Experts of a small language model: a sigmoid router.
Below are experts of layer 3 (counted from 0) of a mixture-of-experts language model. Rows are named router (the router's row for the expert), gate (a neuron's input weights, with its number), up (a neuron's input weights, with its number), down (a neuron's output weights, with its number) and show model dimensions 0-191. Each number is 128 + 24 x the weight over its row's rms, rounded and kept within 0 to 255. Numbers have three digits each.
After each expert's rows: "mostly gets" lists some tokens that are sent to it at least half of the time; "raises" lists some tokens whose logits its average output raises strongly, later layers aside. This comes from a sample of Wikipedia text that the model never trained on.

# expert 22
router:145130132141068131096146098101107136139129076111080156122093120163119098122129149150169137126135143135121111064116092079109147103121104070146097139152133093129157168123165100166122100130118115130095120162126143128140121133110142161135126114125151140114133113073113143126143109146117098151146140149145107155121101099099127135138122147119146169147119142149137115146094122087103099099092077125136085139140149112089137124127122102124123132125074121134141127105147131144189150144156137177168111163118080126166127148158108175118159109144139138093103118147104137128115090145121135091
gate0:119126106129139132095112129143144117136132140096060144129100153111126142163142078143117132106137124171108117134098097143098126135115141136122118149115080102134124112115134085138130093089168133066080123105143151140139105137102149111103106133157114114146155149189168134124123140146164148116140102117115140087146138137129128093125103158160125122147114122169115171156138158132179120120148157129100150137147130160112124112119148137162153106146165098134098073161142137112137116134100173148119151143097120146090062164106142144128067107131121086142128100131140146100161135102167129155
up0:123134151148103134156124159159165132169147116121122128133161128142135121143108123106148154077123134129115108157078132122143096131122148091139114153148133124112133107171104163161119139188159207112058140129097092161103118123114125166147149144123123117191119139111156123124137165089159136114129107123159138110107128161084102078147134150088130123110140123136102111156146166126104149087178145121100135134145095123111101098117118112148103162150132152121129113161142135130074117145134123111168118089144141142163088148128111095109131135122134165165121122140155147135119140147144158157
down0:125117095149145121109149129130136128137138143107143133129115091146131108109106118124142120113100135117154123165131168097149121127172099152065095098117149098071102128130110145152178125188117147171149122131133113111155146134119061138163134155098140149129124123153147107100132156119185133137142123134144106124093126162130149119099106147122153120120084070138124146142160097131105157119080163096158123141133133169155154134110126113073122113121111155160081101166112055148110145140122102103097104130093133178128131104095115126103129148143129109093115128123129129144111115115156124101
mostly gets: " w", " V", " f", " W", " s", " b"
raises: " |", "ent", ",", "u", "a", "ing"

# expert 98
router:099148147130119107150088128146143150150130154104135133124078091154094100122147155146094130163145118152136157149090104101132179124128095162123124126130148124140108098133107116147115163127143115108161136115155092159152159120092102143125132139102076116116146157158107166151102152109109148099119105120140130110097099157091100100109146175145126137166151151139104098116140122110108108133140117112112175112143136103114132154130138211165192127112163161158149123098108151106082157133136151147143149126153142113095138144100126128157132101132138109108151128139114160115086163107160168162
gate0:082124101151110090132156093125137101190153137147131108116152136158109148136168145119133133103131115123146125080078132163104092107182143076123120153106126111162092165152122093121128108128161171129167161096078112113141093135143118134111127112153138133104147133139144160090119091122140149143122153076108126135148142151126121141092108139138147151115130119112116128184149098122150077079128107130113157131146104132110133114112126099123107163114132126126194087140158132104124132111125162113116137124080099151128159075094167132110138122118135128090144131143101105121097152153121103121
up0:103096118150128110155114120149114139180157137134149110111138093152162088134161114110130165112174117156114129108089125129128099116143110083127166157102160125135070152132102121107104131115144142129129129099134131167172109162166125094128143153125161124097158108122132124099113117103126139113143094080118147148118145109099112140115081155141100126125164148157109120134142097101140118117116104095151152117160109090149114138086170179092158113174166142181136137134152143095107160145115140125093165132107133144124143124100118154098157119104163153134142097171154098130149162153159106112
down0:145102115120126139144135116146138153144150155096055128155130135122107099150149135133128143123147105104113166129138120106093098121164108109100106171138138140137108119117119155108110137114172140095072101129134158162144132140107124119156167132143117146131128162085154086141149135109111107120135138116116145100150142115148125113089087138043130130124118112132100147108137126133132114108145079122105152121156125114148119149077141147100148105175159137153107150124141128082174169146108173137107124105135131126145146142147154144180119129036160125152113103116142086153112116131103155105
mostly gets: " Assembly", "osh", " reached", "ush", " ±%", " Council"
raises: "annel", "ideo", "oir", " crew"

# expert 43
router:085088083108098109148127174137162155119078088121139165131135141140148112148124141118082145130127142113130140104127117081135128157136110173107107155149150144090152161113149140126140076173141144158147131154141112112131110117122119119123126136134150130146140097082141096131129108135125136117140105106124112158165139111123134112111139148113143143089112137115154166121123126130183087095161151122143140108112076117131100137134144136122130172159098195133136135136100137156143121153097130159152095093100108145137155117087121150140136150147123087106185093110159065123128104109132067118
gate0:143140145105168106094109093097128103137151144084112108102118172132107101104154152173123160151119128141132115161150108137104157106142133128150130117109110105141104108164089105144154140068128105110141085131108092115143128112079088158102117116135095149098173148133097149145136141107094123115106157139163121103109099164106125118110156105118157098144145154103145109161090125155113135131141094148101127144157145135097122145148099104160138111114134101158151090103142100071133137113138182138138109142097131113135105111152162089150097110113124150149100171157103140112083120126093171117
up0:077129151133134141174151109166115136107123138128118116133085136134122155151119104159142126122155080132192149150149113123114079132141114142154117135142134132118118173118111114143139095103099138068126121149166117133137145104106165147122156130097128136080115146094154115137167119126129120143157122123147112070116155109107150106132107123141145141120137161158136126138146108131117113131157133081172155131163107136132171177109148155104114134106104119139104146162139140112171155138130171130156121184177205091149174152126143150099091140116134171130124148123162136163101126120127114139
down0:146133141145103126129136133140107123135112116112167125167093135142112166151122110091131128130149122154104132138111104112108083143128146146119116148161141115098137114104138158105146125100133126108070135122099131139136105094143122117176169158116118155104170075098150092109168076103119171107175080155147140149111144125087134130119132136152140154137108136112174107107136133118115139149149148142142165073136152148105122114108102095167114150122119148095078091104118166090143109140116160145108119125095130127122186133155115132149130107134113128101149143071141097121089149186125110169
mostly gets: " Mil", " decl", "\n", " turn", " record", " Str"
raises: "===", "ks", "==", "|---|---|---|---|---|---|"

# expert 126
router:110085162095091086074111146105110145070095095113116128103167142099154118094118137132123130100138137148113151157186115104179129102116126170175115152140104154133140112068163132113145105103139084174136136060144128123122157114093124123130129117114172144137168087104128147127108124107117099133096152134125103149118143100119114121121132112158132163156128141127140143141095127121103139143123113112135158103108099158117103123123132081129137109137110110135118131136117125099121111142093117155141138133102099144151129140123136124113122138114187185127176091142086114139111115150116175088
gate0:150151133127136130102149103151108159135179148134127127126131070089121097074130148095125161142191154183133127132116103137115132144118088131137133123095121112098134138134117102159134117133137129110111146129121128127122165118122110156141113123103114167119157132133141121161126159081133196134129164120145094133150147121069143074136116127142117157170148118125109091128127083111136131087110132045137124090134118085116069134134144129124146164139116107123139121092129143116089160118112137132099097148087143166137151142143162095116125090118157121146131122137167119150155149143150126169
up0:142160114162139130119142128104110090160124163119102122094094090086102093100137099096148135169125139150093137091105138128111150128148068102092098128106146089067101099155095134168142139137108146087163130121115099165096151161088103139150109136137105130110137141148140111157143118092119173097128140122151139119112118165083158117111138115106133142158133116146146111101129098117161094116128124095123115084122107101138104132143117133132168157120156111123155074124147121098121132110120177138134122164108145148112152176158142136128101101149123098112096150145144115116125142122142104191
down0:145103132106151137098139125155150136108157141138099161165116157135131136108166142126159155124122135150200121134115117117118162092111124157124141139086160126167124132135130147128165118121125118129087106111096110128115106156149129114087108119130164110093165123122104137110145123159121120161129098132107087134118157151165095131127118061146103089097158139093119162162095118165138135094112137135158114118121134127127144080151150157122137116143135146161156142121124090143151136138128075145112134127126055154158177082134136148119138163082128140113084076088124092131145135124142162111
mostly gets: "==", " typ", "|---|---|---|---|---|---|", " camp", "|---|---|", " found"
raises: "”", "’", ".)"

# expert 8
router:137128141114102093146083170129123135087130134128162125128166166138161139095157106145089154109106148140133112134155105142163108103157132171135126169123128131150117128138153167098137130155133100144103120105155115114136129121116134137122129101157173114101142081086146140092120102142125109166098091116082121132075149140143140146098147089123123122095102147128093124180123133144137180160150105166117161125116135154102148110083104145158142117135108165130130158094137096114158132145099124170126118097142112134122138093118132100173155166112132178105125135122099142135124151149098162064
gate0:157146154134097176168150166132144099134101130149127148136109133147134129205149127107150154125133109173124142114101151185102107136159168123123136160137137131151100134155109152121104143163124143134119106126123147123148082133131118111126132104152126128107098130108142137110132122147131115151149118141106159072134099121129154106112115122121103116091058123066124123143077159149124120143111180152105134151096104123102133048130105172138101115132162151135109136120108112118140086118108091123119166080163072096101128108159145121103141122151118126123104120118114109154162109127116125100
up0:147124153118077153169118155132145111116111131143138136139146138144131141204123137103122155112134119160142134134112149160118114119128197140147146179129130140172120157129135160113111118162140131149103117109123154107135073110127122108121149120141122125122112116101157129131119125138146107174119107138112136092153118121132125089121122134129111135073086123115107149157085186117099141139099144142103145182111101152107117083107108171122117084141148155135116162110108114141119090105089085132122188095167064112126107086145126107110140125141128138118125088128085102149167109131117137089
down0:131134098151129125097104110149128119116115150128138156161118118157145125125154096108078115095126114137107115135141103160142143113088145173171130158121119144082136138167101117129119118133145108137082109125110151136146134121171126139131146117111144139114128144114094087110152140078148186099147115162147117139135101126129116150084127123168114109123156167173093159124167142120122134136144154139160088130146154083124157159123125125092156096108102137149139142148127153137168090144082149177108084172152156059120121153119128123160158129133132146172166142088158151129152123141127153159
mostly gets: " list", " deal", " range", " List", " squad", " away"
raises: "ox", "ton", "x"

# expert 75
router:127122162141170124103137134099071101113096114112116104124132146112109114110112174132098182135134138139146121138089123149091160151115142147146122103122127090108155132098106100152142091100168125124111128116182132126125131123091164129153109134082149141102161103141130140124103137118132084125077135140146128104159167088101138144070146136137151117156131101093172111132123134100106102088140097135128095118083135121090107135136136152142113152126125081171150119142091108122125095130170140180120139119117102124107133165108181160148113154126134130145153135092129158109099089095154135167
gate0:131089163140108124110107142074151123124133150128096147113149135175139110108153124171110142151099151121149142215138106129167142134149135135083132146139100124125142168131124178162153127130112124130127107144134104117135136163138117085142131095174153153085116108127150164100104105118107143081124138131170128067121095114159146113091139105111111153141120096105184154143106123169163106113135127115134136090143127123089145135114107125112093137159145124165128130118119112102140075105139122119151124100133075118144123155115140129096113099140079123110137109110104095090096143151101159131
up0:130123119123145140126155139150107067138109130154117133132127142142086139122116148116160159118136100178124107119073090156103126118146196121082116100108075134113139103124122155118143099133131135128087137156146094170123136157169143069154118094122120134092150143144121176149105132126177110153101145157103134112095115116101128156116124122100092125144122101103160091157132110140157100145149115127152155122093123107085160100115109189119120130175184108132124125161113096106123118103167113089123135130145114117157131147127137158107137146118123113083127154120097127094130137143153107096
down0:114146189113117115171134096129098107193169112119101092098117153129146112147133124141179155108123124137153171128136131100107151114113108118101159154125128079107168149164154137140113167146109115107111108131125123121111179102112142137142106100133103160119163146128087169147109122068114133089127144136105107145144133103136166109155128116116109150169126127133108141142108101134105087148106125118155177104127131126109087115139146164144109152150156096152094093106075084164145101135104131126127119125121112132132076120112157149137100168125127130120074119110102127159111120092151136128
mostly gets: " r", "$", " Q", " TV", "−", " Following"
raises: "ri", "r", "rian"

# expert 132
router:118098143117117126138123112130114163130131142115146118109082139139120082118127089122174136102110148165120123140118098149154111086129122096145076112148106069110143100134139117132109111108160139131075103089105113172142163140108126163154119117119154118141167082177136128142087140134140136123131110150130135092134093155124082118114129134095168135128127120163116113180099122098159089108108133115113104119132106179119124183050126144094159139078119144127143144136116135144107110133134142135144132116116126182124111162092120135161132145137126091120178143122099123118106135164156156162
gate0:088122157117151123149096135156141141128123106087106143159110182130123142108134184177094157159131128080116120155137108109095169110154149092150159147117095115150106155135109105138160121119137123150132142140137118108128104120094076112111116119125117106100133117081144124092158091094121174138117113073140098130104125131147158113104136118109175087124144142111107104109091109163113171114127102137094099086132147123119096092153126114149168149130137142143148095116129068099170144156105150145136073143119094117125147101135143113165065121131125152128113132130144135118109122102137124128
up0:109132116145109173160112183140085153169151125150100123097153116083154135121131150132140134102142139131145116151113101132153155145181129149133108118134078122155103104163135126131129094098127120134159153139174141107124082167115149131130131101129115149119116086160146146135108151144129151120143106142166129082134136138138147077110123104137158160130143118121165170132118164160158161118115093112077076104129098150085103133127144136128176110163135157124074141156128105151106087150134109104089140138144099125155133125122100155113167134113113121126056128142107105107124114148154136100
down0:141087151148115141125164150149094126122180131121130170157155112144082106127115142119113151130126083140086122125126113150141085119134107127107112116157079134155128126119120141126140094160116161107081112146148093124132162141108158089078150140133100106119158100136116073087180119130116162078144115167094137126154141109120133136158135142123159119130164174162140143125103116107141106107133103180171129143093128157139126182147123125121147152095124112139108171151081128109138167117138120093088150155152119133141141098128114173142149141154158169143106129114146128114121104154121101105
mostly gets: " F", " D", " St", " f", " U", " d"
raises: "-", "o", "ly", "i"

# expert 63
router:124194111156112131081138103123091102110194157116111171091130129171107149127156121155133126117094117143120070100109117165093153130154124122116087117115134092104146149139159106157151148136154122102109081145116127063159128094117135078119107113160147110159099144128106147109125138155134120129134152106122158137115144143128143146150077122143132132116119089116135138130101167144132134126132139199116123127099183145137150124120154130135095108145095162130127097130141131125125140081130127111117106071125121154110107126108089148122110120190113130130088113132138159090121125143108117151
gate0:138150095190117155136128145119115072104170091076096186090151145140159153136156101147113127112095116137126098112119129174088145149148166123098119128098118129120156137140152118111183134136148134098135082149125146065143101099137110077129088095187131135154112153120098125094122139144131113117122126104141143142143139132127155137151099126143133113102095102093135124109116144156135147144112138180120129137109144139137147107117173139146138085123118160137145107125160114135151142104098155130141144082130119112118126106091144131126094146172096140139080104126120116078134148122107103096
up0:113086163077159101138116106153162161172082144164142096189094137110113089119114160121129153138124143116125156143138106090148106105103085117159127146159119121153100123118119141135096117116099117157123160097114112190136128167111128189109153153068125137099160116119156129143129124108123146118122105156116115110120117127123117104088163119108133125140152166160118129159141111099097093098141101083114127099163101131105099143148092120132137166135137084133131140121090127114141102175138116152121091145107116124137142150161140117143130126095135122114170160120125141171101098130161143147
down0:104101178110128120131115112102151104122121124062129112091117118155135126138116160128146154170119141095167085132146133121111167134157152147132120176132097034099122145134152070186139112097148150124133171151137145161137131099083099104121117092112119151159125116106117135138100095091101096156109128095120113136096110090109122093143107129093139144160143133111127106131124111106124101104123129113119146110129139151092125153150104115148112157138105109136177134127149113149149133140145179114159127117156166119149128142128175161130112133135108133133132132146112107073141138090170136130
mostly gets: " dec", " we", " exp", " dep", " cont", " adv"
raises: "in", "u", " |", "ok", "em", "or"